python train.py --n_layer=12 --d_model=512 --n_experts=80 --experts_per_token=4 --d_expert=112 --d_shared_expert=256 --activation="geglu" --moe_layers=[0, 1, 2, 3, 4, 5, 6, 7, 8, 9, 10, 11] --router_score="sigmoid" --normalize_top_k=false --routed_scale=1.0 --balance_loss=0.00085 --balance_bias=true --init_std_router=0.0156 --lr_router=0.000239 --vocab_size=8192 --norm="rmsnorm" --norm_eps=1e-05 --tie_embeddings=false --optimizer="ademamix" --lr=0.000245 --beta1=0.9 --batch_tokens=131072 --seq_len=1024 --train_tokens=957500000 --steps=7306 --dataset="wikipedia_en"
Below are experts of layer 4 (counted from 0) of a mixture-of-experts language model. Rows are named router (the router's row for the expert), gate (a neuron's input weights, with its number), up (a neuron's input weights, with its number) and show model dimensions 448-511. Each number is 128 + 32 x the weight over its row's rms, rounded and kept within 0 to 255. Numbers have three digits each.
After each expert's rows: "mostly gets" lists some tokens that are sent to it at least half of the time; "comes after" lists some tokens at least twice as common just before its tokens as in all text. This comes from a sample of Wikipedia text that the model never trained on. Tokens count by the router's weight.

# expert 36
router:115081120127147093131144131132104122103097167111124130172196117086131113173074162074123017077144173137109110105129047152161161176111148104139104135108105103110175133212122134107128206158126134
gate0:082147065149139170122123135119194164178122068098121149124177121088151104180108128118079121135160127127115117162084092103117195129108163155139102155129157132092120151202116126144102148179153091
up0:141085073132082142145103093136138183136085146145075160163156094091152124238127082113141092148121069157133102085122077085128136095160140140119132158128153146105125172155091115080150162177154155
gate1:163133070114134123143146095084121146116149054106137163122115122155103076149143129143120101106184129158152133094166119150144098128123051143151147164151134149082095108203171122100084063180092094
up1:078161144119090132114086152124157122142165173132132169152169190082150163170135155135170114133154142168193109086081127111107092168170084041100128139065120088074143137127130149138105121074126083
gate2:107193047076150129122092127134170140134106102078129111105105028118135133130136135121131163127111132104069094124125180130124071122059129148184099181113163136083179173137099153113115083149094108
up2:093158077114123170122122123124152176133124179087128118133129080139119150140111140146046134153137201148180103122090222086120133109157143125115094127115174100111130095101165115121144082099106145
gate3:091067120155114168137101183094144105088079105153113138157125124139205163113133185133127126120073117148105159155149094153121158106158128131138092126141099134177159137076155123078091086111132166
up3:189186167199164112113129097170094206129128150111147131095167187148050085144168106149088138088139153119137153083108190114090136155117153110137140104093131090108137123115092138184203154108132072
gate4:085122150114129153134179165071129115160093158096105107148097181085131144141126124122165144124088134171134138099048132163118143092154117103130151117138123100106146093202146120130087148100071140
up4:145136120119111090132122160153153133176127117119137150195196126117138143127119114108048151090140091099127158164099146173125108096145159109126162224172121091074137102158172143133141162124069127
gate5:123094149127103114110096128130142121152165060095120096216094156161144152156125143137189068147178132196157172095153112156184136134136184140091047145198132098157145081139162133085154160108102124
up5:155118168114122119127133097146147133166141050068136113214149147132139165105144131143141107147132149144149161129197084218145177132176211163150105173115126106086141122135146121107166164117152103
mostly gets: " JPL", " LINEAR", "finals", "04", "000", "89"
comes after: "–", ".", "-", "/", ":", "{"

# expert 11
router:148188094154153132136106144167156131166074134127109215211120085091186145133161099150138046132159132085118163096122125116100155123117174128131098122153157142123171166177107104115108159099124133
gate0:154142104134187137145109179178161160168110087077138124154139149125132187102148088140133148120151151112101100100135135104146129110072148136173083115136125075120118141110105139052128167166130111
up0:158165171126154087142104157154153155122127102076117148150144111137123138169165120144124079099099101105132124163100138062144146101153157147182114137113130065151160129197172131117139171154116135
gate1:061155140154178168143138146194139100163134133131111200097148164134140153112071192124068150104158175057092152145102122072124136133133112107106141093115112092098114105060123125145070098132122140
up1:175089090107060125137164154073136123086092119148130036100092118116119129149153086063209121178133088173113132081159104167151077172107127108147111113095072151112147120130107144166140158142143173
gate2:223112136158128087155144167187117069146128133098123144120177119108171156122148106146170122092132107157064149199187092108094139085146099138142150151137087116132139154131160131101150131149136111
up2:089171127168148111149069107050122116098136157103135123109123216109155115086151161125081117131121109150133107108118106207106161213103167087093138129136135130179113132179103071150131175059160160
gate3:144134030115169057140124179133130081178108155194121167146155121118124064115123092094151106125127059167101087074147114116170099168117107172160114137153103168143133130144083180121152110145182127
up3:110097164108162125114153069129153135126122156081152119177097125126089158128139167158135146123136149068102133175077129153048136126124150115124169114093089079102149099123189117140115139096094123
gate4:147110082118102189096102163121102128103180107129124119145142157185188102133121105197161087120098109154071155144084146170097159140126192114080168140065143095105172163146149104096138146116135117
up4:120094075141120164146092143099112143148188093131125098171096160098132079172148151189114120089144139152074150067122094140094156162092153121132091147108126097142139186192103145167133091122150119
gate5:133098093152166161130098098094144158101114093123141129141160146084142126114131127130072143176101108187174089163118067090123093126123117160149146105098149111144119132105129110161117143114117136
up5:161090154153098122110106118108164122151083128127083132115088050079176144127131090130160076162188092119114094146056125162123135076160043149111141101156175159156157164080092089149105115158142148
mostly gets: "See", " These", "Area", " He", "Species", " This"
comes after: ".", "=", " The", " the", "The", "See"

# expert 15
router:168166136201090161161152189143210111093078101170040145148170105142160121167158130153132077129191154167149123071149099139078121197110180096061038138148161165044108139123155152125110144136102128
gate0:084158105119112153109137083130104151088106077091132145199154098086116173124125055121105097129053177059135145108118154130072145148128136132158146201159178112073188176160135126131104111114136167
up0:157099130124147106122087166121122014184151202167162125078103159141106129195120158114185138150135126182119094121173062164176148161131116140144101124117071165102085121112105102115164123174106066
gate1:125147067097147080066117166138108114148155141131086178118126120161201093130201142146157131112133133174152146135143144158089117110151167111130109100084130139148110157155147072115079086126149081
up1:200092092168099144146131122113163182109102117209138091107107175088153134067124095164165156123101140155091184074143134095163109095149090114091164111135098153065093066115107142102149220125175085
gate2:159152155164191069169158172145154103106107199162164151116130139131154102140160134102102109148173156111140133142175143123109171099157146203081132106169179141086123144099192119076076104109099125
up2:128118111127057178083156107123150168123178107129068147157105152107157102183159155126146136091106142174149129114074092105166062110064118101151123081121135109184168181163116147165117102109153166
gate3:194119152174137156104144112179141082100042083162111200129100115106104131075138074120159115182111141129121116184121136084092134142117142126136138167122125177130128154111085081089166098127121045
up3:136116136160125130066169139142083135104104144150079114106152121095149114124111114093137092109170107133054117144190123119091127145126075178127106177150110123093098087127110168118100163081126136
gate4:136141107128153137110105148154147113078144113150108149119090117119182101153169081144119115126100168121171125086168086140141105113233132074129067110190124080141111145157186125136159121150143154
up4:093156124077127148126156103112158084125125081117118075171180097180124112114130170083060143125102133150080124109177039110139118092088121178125160172113118115145153077118121142124153151140137131
gate5:159093170160153159194076110156142118161081115124109133126150134134131142142200157089085108184081182144144138113140161181126110125137072073097167105123099138080179134148110116092115132139128130
up5:089080147140109196143168129114107133104164094140087099130212193116133187145121121102098143125114143138111138117172127146077136145107079083075158131108126124130099034111127113087125071183135178
mostly gets: " Animalia", "Ch", " Arthropoda", " Bh", " Or", " Ch"
comes after: "-", ":", "\n\n", " of", " ", " ("

# expert 47
router:084167144163137134078150159133144117092079134144072141172168111098102139145127142059106077130137146119149158104162089128106142140108139129108086127113125124136167130161126168119114196137156147
gate0:093122137167100120143110137143130158092124079118118054132106131132178135168137116095116124141121125156161148107081075097142081089129133126101119121118146124155145118130141127141103155093167093
up0:074134105147080087117133103175157140125180108115106140180105094091156146159118151131109137160110158090184114169182106061142091112150149136057100112063144101150114127070147140094136079085121140
gate1:173115125155122111096174083158103181106095050152122172099121094150108104140125097084132107131105140105103147099081135086141126112137115172116125155143128177123149152105132097086202168118169139
up1:085164119110133143138136095101092082128108179150159147149095150151154161145104115116142126140107209158157098101104116146158127133130108136156134129091141127141140152115120111103098064163151104
gate2:153115182144078169131144159166149097115124066101143188132074090088190118153112132093116145150076132123173179155076188174183176118144128118102094165181168152101090132081140102070090093072097072
up2:114119095176144146147133152077106079148164155082147080130123150149127125188099159071106151081138157083118133236077118139192139172098101116136112086117144116177077109123162127142121142148136106
gate3:119114117143090131076127120106192141089128148152108130115109146178142110153185112125117131121121133143163194107154079110078083114161113123093083073161164079133114174116118150130169146108097107
up3:108124183154176125140091116139070105196033101116157122119099118152157097096160062142159108091144153160127120163121145147128127184106072110130175139141092170139146115048096108114121148156131113
gate4:139133113152141129152125112162150115142139165122148174073050189180059111152132081112141136141073198158107167049106120154115092087101123143144127166099118189128126139166116136084138137079085150
up4:126102119083098157110090165107129111059152148182109088143129106122183142111156156121103118048145102101132048143151145130106151150151114119107124042126128116093145103113110145157110139173125144
gate5:088126140166102120157107172158096133107079167126076120149155148174131129163100131097109109067094158142104186126081069120172170162069141107113133133138138098140156139162163100145222184122134137
up5:157142019146123141097124039124076168148124097098138145114111062189054099132130183116067146133109157127137110173164144163132162164112103150138081108108155118155120118091121083115137101134173123
mostly gets: " km", " mm", " lb", " kg", "°", " metres"
comes after: " |", ".", " 6", " 3", " 4", " 2"

# expert 13
router:116170156184157141141082115159123096099132147147065117159142067096147085119146113139132084130151192110146155081170073154086129116092094084123088059092119152094173126175117124110118136176130137
gate0:117073126153119078154134122142193151123091098162129078085187201102133118086114075147095130141129137134083191105139215190141114147106153060108122158144123137127100170091146113109142145110111086
up0:137162132153100112159195088097153161156088091143146132084111098127123069095117125153147120105125138128082173139094133167111101192093169128107140105128109125129100114169111135067135115057131139
gate1:114095049154117188080087088097104107163128129149172122116180107101138161166137103087180083182134097187146118156059080094096185129096132162142125166135114114130095203131099110141131172103176145
up1:075146132095142182110056116151118102140168157165180054117189135126162112123142104125136120167065093178164081114013094127144184095139128142163137124129134128102095181122123132168099121104153159
gate2:174134103071129092160132178117145139085161150177084177157137159155102101165122118147137048112104082157119134122119111136131103134099165127104143168131114103123092138114098122152138139129139118
up2:106130073146134133082161130074188157127095140142139168146135170169149124180162117108126114121104163127139146160112139136130158145152123133133134033135111096149121174082095140143117137123100133
gate3:112130081074144098126141141141194135092116126124105108138138115148132104130202100094137090087140104117071160142114131138124089113158120140101132065159129169128102125169153127124127195106094141
up3:120157119126173088141095154114131122123121109119121127104117184101154065135185118142121102127125130154099115132111138158083101138176111164128126069169086176097061092141059138154118149112086154
gate4:158151111130142135082128136141151140174097120174115086146119113143139119107109103086142148104141135158111148119098178125133081128146149196145167152117156090159101148138157108065197202077125153
up4:168086104140114096163111194145070141047134154106060163106157093096150146150111153114117080087093204078150101102130115122078153136107136099107122171136101174122164126083112115172146101136097130
gate5:110094146189121076139134088117152084118138128154042142103130147091164126116149179104097145107113171148080148130136086117075132189146108131115076136146101142107057090090102169075109147057104164
up5:112093146159104110153083079109132169152097077128093124131179154136154100102145164069105112072103111125142108108097089141076165132143119114070118095146096164106080091142100146112139129111118164
mostly gets: "!", "?", ".", " Later", "\n\n", " pers"
comes after: ".", "=", "\n\n", "s", "\"", ")"

# expert 6
router:100105101125204129138130114144087141132084192168105166180149114044114140113157125108150052124185098134139074101174074072063111179114124100142088099165116169093131140114072177131107114140104167
gate0:111139084082150140118139146114144170166168121161139090124160114177162079157156215174136098073143128124137138146107124138126120092112147102189115025114157154088197151123127146086101132085085143
up0:132120126065158137190088109131138079143125112074134130122113107134150121141119103124093076111088089146128085180166109137149136127099130175093088091123113180082133099132070131067085059175074126
gate1:144116093122153080045122120099127123139179131157126157112159137087159141129124155131132183148142127126068115133135129169116120111140145188076121096136217132140119118093105168165169180095083063
up1:142127148143107153149112099137112092137121097121123118147126115101099090142152060178151057137057089161163122106114147095134196160127124037137148140150104125133162151143087182141192091159127179
gate2:100141129192188095151171107121151176083052111158111155134149098122151126125141140142070087107121116145118102130168138086118076113120153095093113046142165115147121157169125174126139128151088110
up2:102121160151139163173135123114121115184097160132101152121112094096091204108152180145124120145127146176187156077148118126117138107144123131141128110168130110132158127153158136039099122158154088
gate3:122131143124149122136118146119174166110120065163093166191121096079071156099114134182107151115125092125140137201115127091159106131126131187157157166150166184137149166160105119130048073137134142
up3:163148114146100143161137118171146143097168201106143106116156127166159167092106100144171135141195138143119076101102141171027111059115147081142083176115171136100181133063154128167147143124176156
gate4:183118094149101069100122088171137136121143116091091133208190189131101113113146143179181122119134073119144132118110139130086143161132111091133150146145154159141120139135165162156108127175117158
up4:170141131190127122126156140098091155147128140110127126171145173111091155146178114169143143179180133128139095126140163071095120147082106089072134132132161135059140097098162116155093106179091163
gate5:144101139109158134148108146070113146127160177084149143141167160163093128183154088094127136094134130133101105139124125113076112139084083104133104115088146091128145153144067167111151142137096183
up5:157130108121127130169083059191132124127041109097168135091140093153136090154155167180174139170037092072143159137105101138149128179062112094119119143115109155116159152082158119121098112137112162
mostly gets: " killed", " forced", " destroyed", " gain", " replaced", " owned"
comes after: " the", " to", " was", " a", "ed", " for"

# expert 61
router:097143168156118168136142155140156094100083190124087114128183133128135076167110106113137093141159149082146115092142079164091124102147138097090081097140119136111124136173121117123142130111126128
gate0:111146146113171057115101113167102117129146162155165147161139113130128081173113172151182117146135124072151090105125131117189130162100143103092092181107066134115107127121151136168129046234160125
up0:130104135090205102071106135144104148170185124166154149114135146132130136118158116161207149105132081128128115116147106094125149157136139205112044175071118190135090138139174151103101055205153090
gate1:166165157174076142146100142139150102160076155130118123126097129105136121093141104129135113087127179094116140172101161143109141121073184189016122134159131118100182113149112085152150115150092208
up1:090104127124159140186115137175126127132121151152078096107194129145105071152156147159147120119110117124061171078196080063157155121143138120137146129130100135129098176179116219142171206079148097
gate2:133105097113153166092158154114074126144120135110131131073112111116149143125135117139124133081115136063155099187102108161105133124171170159191129161123085195077170065142093116101080174130104160
up2:141093206103136110125125125120127207127142079116154135128209179099136099082131145160074112155111100168097154099162144127172107173124154171029104099178158136160135172074176083171135079085134157
gate3:159137124115130131179150122155123093145122138122154165123114067132130090163134102151196096120102126135129105177171137092046109091115108142143143151109077129130116159143067199164073109104141173
up3:081140123169137107125103174094123140116110095149172119135115169081160126129104205131158147119181160140150174055086073141221158142110096112146132082103153094092167115125126114115203165131105109
gate4:053135141153109127130108159147072072198123154120127111086120135181138123088100062068131157163160126169118108121121100136147169109120162101119170141115093128143082126152181157160144172157183133
up4:065148185103110113112160070114073163090105071129139155107161128110162153186134213181096119113133151151085199123106108125104109138141083054104162063076100123139171105135116095159120109115112139
gate5:124119167144176116132113087156121123110077105145073121095051170152148165102101119120150103076187144124127127068125140162123168140102078077170145135155113073142125079122156175133110153170074145
up5:160134137126109145157087127090101118070145161149184151119159169144090154177177106096125171165093066106128166171121135095108095103180146139079157141145167118108082142131147142124135107088139129
mostly gets: "An", " newly", "My", "So", " An", "Be"
comes after: " \"", "\n\n", " (", " of", ",", " the"

# expert 4
router:168150124133142130139096127153120111163103114137092156198145086112176080187137147123149060147105137124134107122109114110106150113131106117178161093106089138097166182148085088111165143171115158
gate0:066134154161126067144127100167122119134158158077168139146150134157132134103122092126078108131152190115133076108128153157054109120155119142135122136122120157076181113170103176103168152105172125
up0:084101043136131083130164160143105156110079111140119064117038162127121095152112100138126175151140068110157185150060147111161181132032202110095190127111126125184079123156094145120082137110100097
gate1:174108209127129174152097179154144082185133199091064099133154151173182173127126106139138143142116088153182179122099144160150200152200070167159101055138084113126112109122131075132068121182111166
up1:107152042206100111085133095057097149124152107116187162155127102142114123070151127134104106122180146124123090133158118124104094122135168152050108159092121092189165156095143117177150141094150117
gate2:147173098131133133144060104124121095125122141167137110079107092147138123200130134107156078110149143132154107128082067064110131116158138168113138143148138177131084138084054102152171109113181135
up2:074145169176129139157075117095121107160101151184107189129129086114116097152137116097125083186119130160139131042156091155116138151176105140112132122137129143091195158137106070134115111121183147
gate3:161151124141097162122144109146098072147099134077171136143182075139120099154135123123149114149113136079130187125130119143201101120093116080167139166138119076144100182170130133123179133114126152
up3:129133100210161079123145148130153084090157125212077154098047136086136141073135109193165142122129128112104103124126092108135108164121151114087108124149112169109170111090183072088109156094199142
gate4:113140099132171154166157050087131137150146153088160071146141189187137110174142118126140134147117131136100127127183140139179128124162195168093122150115205100155136171198129177092152216070134101
up4:164104181118109099093127090119146172150113071122131093103094155132139131101089126074181132143132134121152129175151090143161113139090107140203168101164193145101133100106119094141085112149135090
gate5:190114133146140053160087130141151101149099127152094160139114138181134066099167134139149110119164132051137074133163209098097110076127145158121181112117110118111078171173085083148151145176081132
up5:192130174160107104172120148142134167173091102186105082160146148153161083161119143107173100125139120053166107093117161072132101143158118126158130103111132116097120145129141155123167159195074118
mostly gets: "RC", "MA", "TC", "TS", " SP", "LC"
comes after: "=", ".", "N", "S", "M", "L"

# expert 70
router:138127131181134091119063177139156117124105094172093131196137085067147113175132150142100053141158144113138130095117119122119109163132145105136102132103116105108135094147155115146150167140125102
gate0:101138162175204102163136082084099111096100107107108134105108162092146089087116099117110090136170120116092113129119158117218089135153111124153183154122078112082169074157157140128131129162104139
up0:142155149169111096088178106096164153088142178148109166177194144064107155083151069153148091139231148117104110101180133099144118153085073121106158103159160129093161059101124139078096154168065134
gate1:131056108155137147116131074076106094116140181172090131089079116116150152154124098084103136078112111138149124163143125104172076085225104108174113127152196079130101119110105107152165136103086065
up1:163137159070101084097160148151113177138101059110095102130159140176100124193151152134046101105088143080082158121086183107139158156160138184148159106123201147093128089127155160115100143119070100
gate2:176139136162134185114118125066225151144126104149154161155127096095138195093100156167169126094177119104198123096145116106117088068113108127143118150123146119148102144155128070130109085117083166
up2:116129143112135127065133065190157115140213106145048084027113125180184043152112129157067096119077092141088162160074086108157095091184115170150100096094106112114125145130184129096138138120086100
gate3:098126074115133142147128130116097187084149143066186143210106102147147106137152059171160104103062167154073143095058123151073130113038087105175119159147150144109164115166157141175159162161170181
up3:123172163180139184146128105078126132203146146161113170069104116145109111130125188145071134176163113155149180165160108106149164152144148162142052142107138089094100163107084087129130097137091117
gate4:169134106179141167124122121104159086077102115094148120100107129161134127137116143157069162078094158100161130169126199087161172103123089065164160116157124073113091143150124117202108145138107140
up4:128176172108191125112143126142160171104106075120095162105152127081170130090134104117110130121164153116163161105173169115140091138127094213124167177113146131140126103109105044127109093037104126
gate5:188144149161157140148127127144157083126198136135167148125166134165071153133120118145172120099186215130163132155116104141175148116096136111052148129068070144137130097095119166112126154118113100
up5:148173132126160153119156164167150102094153101167157144105123118144102119172095109142147136083170177138134136154187086140189096183164173117088112104117071207165132160136121146086095074088109092
mostly gets: " several", " two", " many", " three", " four", " five"
comes after: " the", " of", " one", " The", " a", " all"

# expert 37
router:146131085108147130122140169113172125093124147137138166186137122111104148144174136120103079127143104088151162055150079126096116145144112139138076108162162154141159140169102153092088171134090119
gate0:074079103141158139149147115106154106069097098129156149066057107142095140163151090110101093193145086145168131164100108088101106106098060120149144095124133113127120120077175046124121147100119110
up0:107159142139134128106141156146114181196064131148099088142138122111117073101122141132133145117152157116192051152182176158131145144166172141187059128120115136129155131094119092144117125141105117
gate1:090180156129176108107065117150151094095114131111111127205076157132112133125167184109142116152084117119096147126146107150134151112096127157093171118163102134152090147143081184148134157111167118
up1:091121135129169132175183162166128128135079075075135122113110034113145104102136169120045110088088094106106084113176173153158135180126096155146088139128114173113110110156100134093102147060098120
gate2:057151115109126188193153144128111106132156108125170125223113065076062146135163161169142128150128063115172066150162148069149148138106096140191096148111181115096112206145065148161089138155146142
up2:094094128090137132163091153113132112142104168091142173138091090098146089121127137098090073162095091103133088155148103086177117134148111139120123166152132120139142122199147146094093093105169092
gate3:113097142135187082164185139121051107076154125123138123143140129113093053147143101131110142127160125069097103140130139104162141166150180143085142097104162111077141126060127151064081093083118118
up3:137197073051097156137150174039124138163150173128126071128219130150136122120164162084070111121142116143130159129143137116148100159160081145135154113107152123116133158087128184076153183051155183
gate4:133123152102154152119183119085149067133111168166106118121180080121104120134118111109182090166188180158122145094081126094093132154126116045144116132139148171120110131114121133108135114123097148
up4:141110107138176137165209127113119136132129147216095164150090161141158078033093177153169102053185143167154186109177167091144208118094196172132128164146075135116157100125167172108153098101111079
gate5:098134134127130174128081119118131146139160112104077122124147227118091106134097129114163167139153209108184176139129139141111083116102141143130157178087093108118108094144100176121092121164117115
up5:133101074127120070126194173152101122143135144172165161119168123168137145108135092096122096113092132154070107116137122127147124181158186123072102159154142175100142194075133125159122118091128160
mostly gets: " it", " It", "It", " Succeeded", " them", " Preceded"
comes after: ".", ")", "%", ";", "(", "See"

# expert 50
router:166152128145129068152065146112136119107127174162096180166118156125156116185118126118175122082066144105115123079108111134132101125093061128149140093091114103154184142173139145064145151148112143
gate0:102119162136133150130153091169086150143166132123106112110135041092114110180145103145092098124123117197109159118093120195084146084166151104120178092093136142136069136192123126119157142113135107
up0:080109035130142137104117147031145073119154137115110147107154146122154142104137115084149132126161150106084143162091095091151097153113150144162089073165163151168129101144170095145099107141145089
gate1:156077118083077159129110126180182189107117129116095151140117126050220149167128153145158130075128130154127113125156114109137084110157123125140117107172145127133096161112144118125171125185115120
up1:123134151147160121122139114115072085157208108117175120083112198152078124089146165164086131116087128150160109173077098138140146073119120131127105117141177190074095095153111095138167115120132142
gate2:135140166118103125120132179181137122057116098149105097194119123116182086135126155124146066068111108169094094095119106122163096161116094146077149141097136090127106148191142103198122101187125213
up2:111143129128081130110095180154141143063160167172133153146089103129135125119130145154183146145195132188097097127146054112147142082142146132084118156192183118204165110179097123163143148086117150
gate3:108132146120201156156090089167099103144049130180124096112134131176148046099139082162127078156083165136180188135127018107122121105091112136093137110168144154161099137128132145120109131194209160
up3:124147131148200135156085098159108141191122103110141118081091107160152053125130112115109090083153095153176134129127096122125106091105095166038106120134118126125066109197128140086119130103142088
gate4:121116166199156052045122175159168092104100097144149137087122113172176126116083112153152154123109123080094132147102117110120121144120172128161115159126146174203088137063145108101120085114135192
up4:144097142148132143131178213130141136154112161161146119130097107048108075168094129115188120160188156092085144093130108103152060077117084142136161113116152164106141129124113056173114199078140129
gate5:155169103147141135093168112045131075153161097110140130165142080175165116182142122152112119142088095144115157124082120129139090139102146118071152101108135108144122145112156072142167096145098111
up5:108076091153123145086166102080180152161106147136114106121146171073172115105125185060123147099188178116160081126182114111148145110197187181146089160127128175105119151075138127057144149127157139
mostly gets: " Born", " Pts", " daughter", " lb", " mother", " exist"
comes after: " 0", " |", " —", "  ", "%", "0"

# expert 40
router:136155128165126158100099148142169118135130109143061193143114127100150138192171128151117057099097121151123126089127064114139122161117121098098068146127126140149124137157087147144120190086110159
gate0:138099162159152110158146157081139163155115136110172099144098096096107076060184117173092104107096128137135139141119109150142097154122122121173064141152127101148150140129118146135107060090132116
up0:160110173186157112177162116134112095184135133112124153114144129092134112077096171151092119092151145146137132159126120089117088113113097154110117133117126168093081153147179101144207121089092073
gate1:145177105136166091142064153117097098087151166162129067109113090086132181136145100168112081110113150097187109141131112056158154118170134101128144157160157126135106145184104126126207113094160104
up1:091090072132109087132152151110157154099137113087034132133176116110104123136152133127104093131164103132138075146174092079104161137140132084126106112122136128146129135151160172102125168136101128
gate2:111151148111103153168076159100196084086135130139107116098171079110131121115086112121135131123153113163148164103167104162104149122172103132150145122190137152189121069101138150156163135134151092
up2:111075169127152115112160118141145179147122112133144158131134115105127153091079100162162141086135141133109133146161162132138125112155105158090107128113116151088121161125147129177131120149114142
gate3:188095093143112104093104131170115099147158092157102155136093112132099118177168077157135099112103155105141141128097143107139125109082147109148132190147165096139168132125164117139113119111160169
up3:133115143112089108165076140121184189127160122127182129174127146101131034108134155138076158169093132137121125141143144138096107184086103088149102098087129164097121249140110132167158137182097129
gate4:128124143145153097124116113136124154161090068093119213094095185137165122174136094172105110116135214136129088082144119089127124114176129159090112104128058178154100138101092146130129139165061154
up4:106113189157080148083104104171134148118088080084166205084096131099167087203088091141125105119137180112141072074177169103119099141207124163135077130143108156149088118099052155141152123164087189
gate5:102107110126141112103105141118154073127141121152069191116133110138156071113084186147054084127116146134107176112134152157122090128079148119085142107100151138123206137109091141114177154087171124
up5:048122146072093157133130142132098150072132100118170175120073167146108131111161114106125132126149088142094151111108105097158155094117148142123069191128111140151126101124149151154138119083153176
mostly gets: "pr", " Clade", "omp", " ev", " LINEAR", " medalist"
comes after: "-", "|", " —", "\\", " Ad", " ."

# expert 49
router:104084125112106086114096141142123148133086131144088195160126076124140132152123132085146038112154136151145131118136056133091059145176102136162119146155133144065149164123116108108115162135099112
gate0:143123113155112158151091135164169063174111128150109156105140168131145137121155130128145113105127095143130100097124153135108177211093143150105122112141118182150165148115081124087217163119110139
up0:159140025118132096139129127131132087119108083107077133126114138171136107088180137122104134082112133097167103123112123124102140169128094185083114123158180142157157175071117155102128115084127086
gate1:128081164088064049082133188098180146120164176154096092171169067141155183173172167064149142139168093160165084134134101132091139108180108115159107092129194134092211135088145122144094107119111118
up1:130131070105139144159138121084131124193130145124190150081106160153109093117124057154161080122189121100126149184126164138141234188129054195147149112090131084165109102134078123129103134193111131
gate2:176128113108190114130095069138105138162140157129149135127106073105100110181149158160121069121149134131093121152178129177146097108090130156131156148122105154059135136117183106120127183166151068
up2:095127146169137092095150167132189121181093097097155060165127119083131112077099125079139140097129166087142114104083150161178141132141177145102111119140152168126120077083133199110173116155143144
gate3:149130182094098091169071156116124165118112176115107159182149121117165172194121167100146115174129088108164144143201153133095164125164056162138090152085084101128145152106139154087101119134080121
up3:147105157131134133118093095074133151178186153112165131152057089163115109045210171178132162164120098148201114153121150188104155132161135180143141110070202133097170127084158102190076145128158151
gate4:128123101151099092169072102144055124165120159109115137167151090096089098125143170118090075174140127153168134102117128054076142113131112176127172119120189103171167159106138045212141138136076090
up4:120123120101170129101102159154156075162188100168125151136091154136156150156139115073122126024166158092128177145166160145137148155143104145105100115042109146110140178134077151107186095093123166
gate5:149175157073092150126139171156075087138048153188131137171130084110110110164102125123143094163111146086176144182108146132140131100111133134158166122157185123152195184089142193115115097146143075
up5:153099163120090162139122161140132090109150180128143167098097112138157107169144133168131101147131122123138147119168136135091149070144171105102120150120111148138108123082128083188096127143215108
mostly gets: " −", " MPC", " ·", "loan", " RUS", " —"
comes after: " |", ";", "–", "|", " /", "'"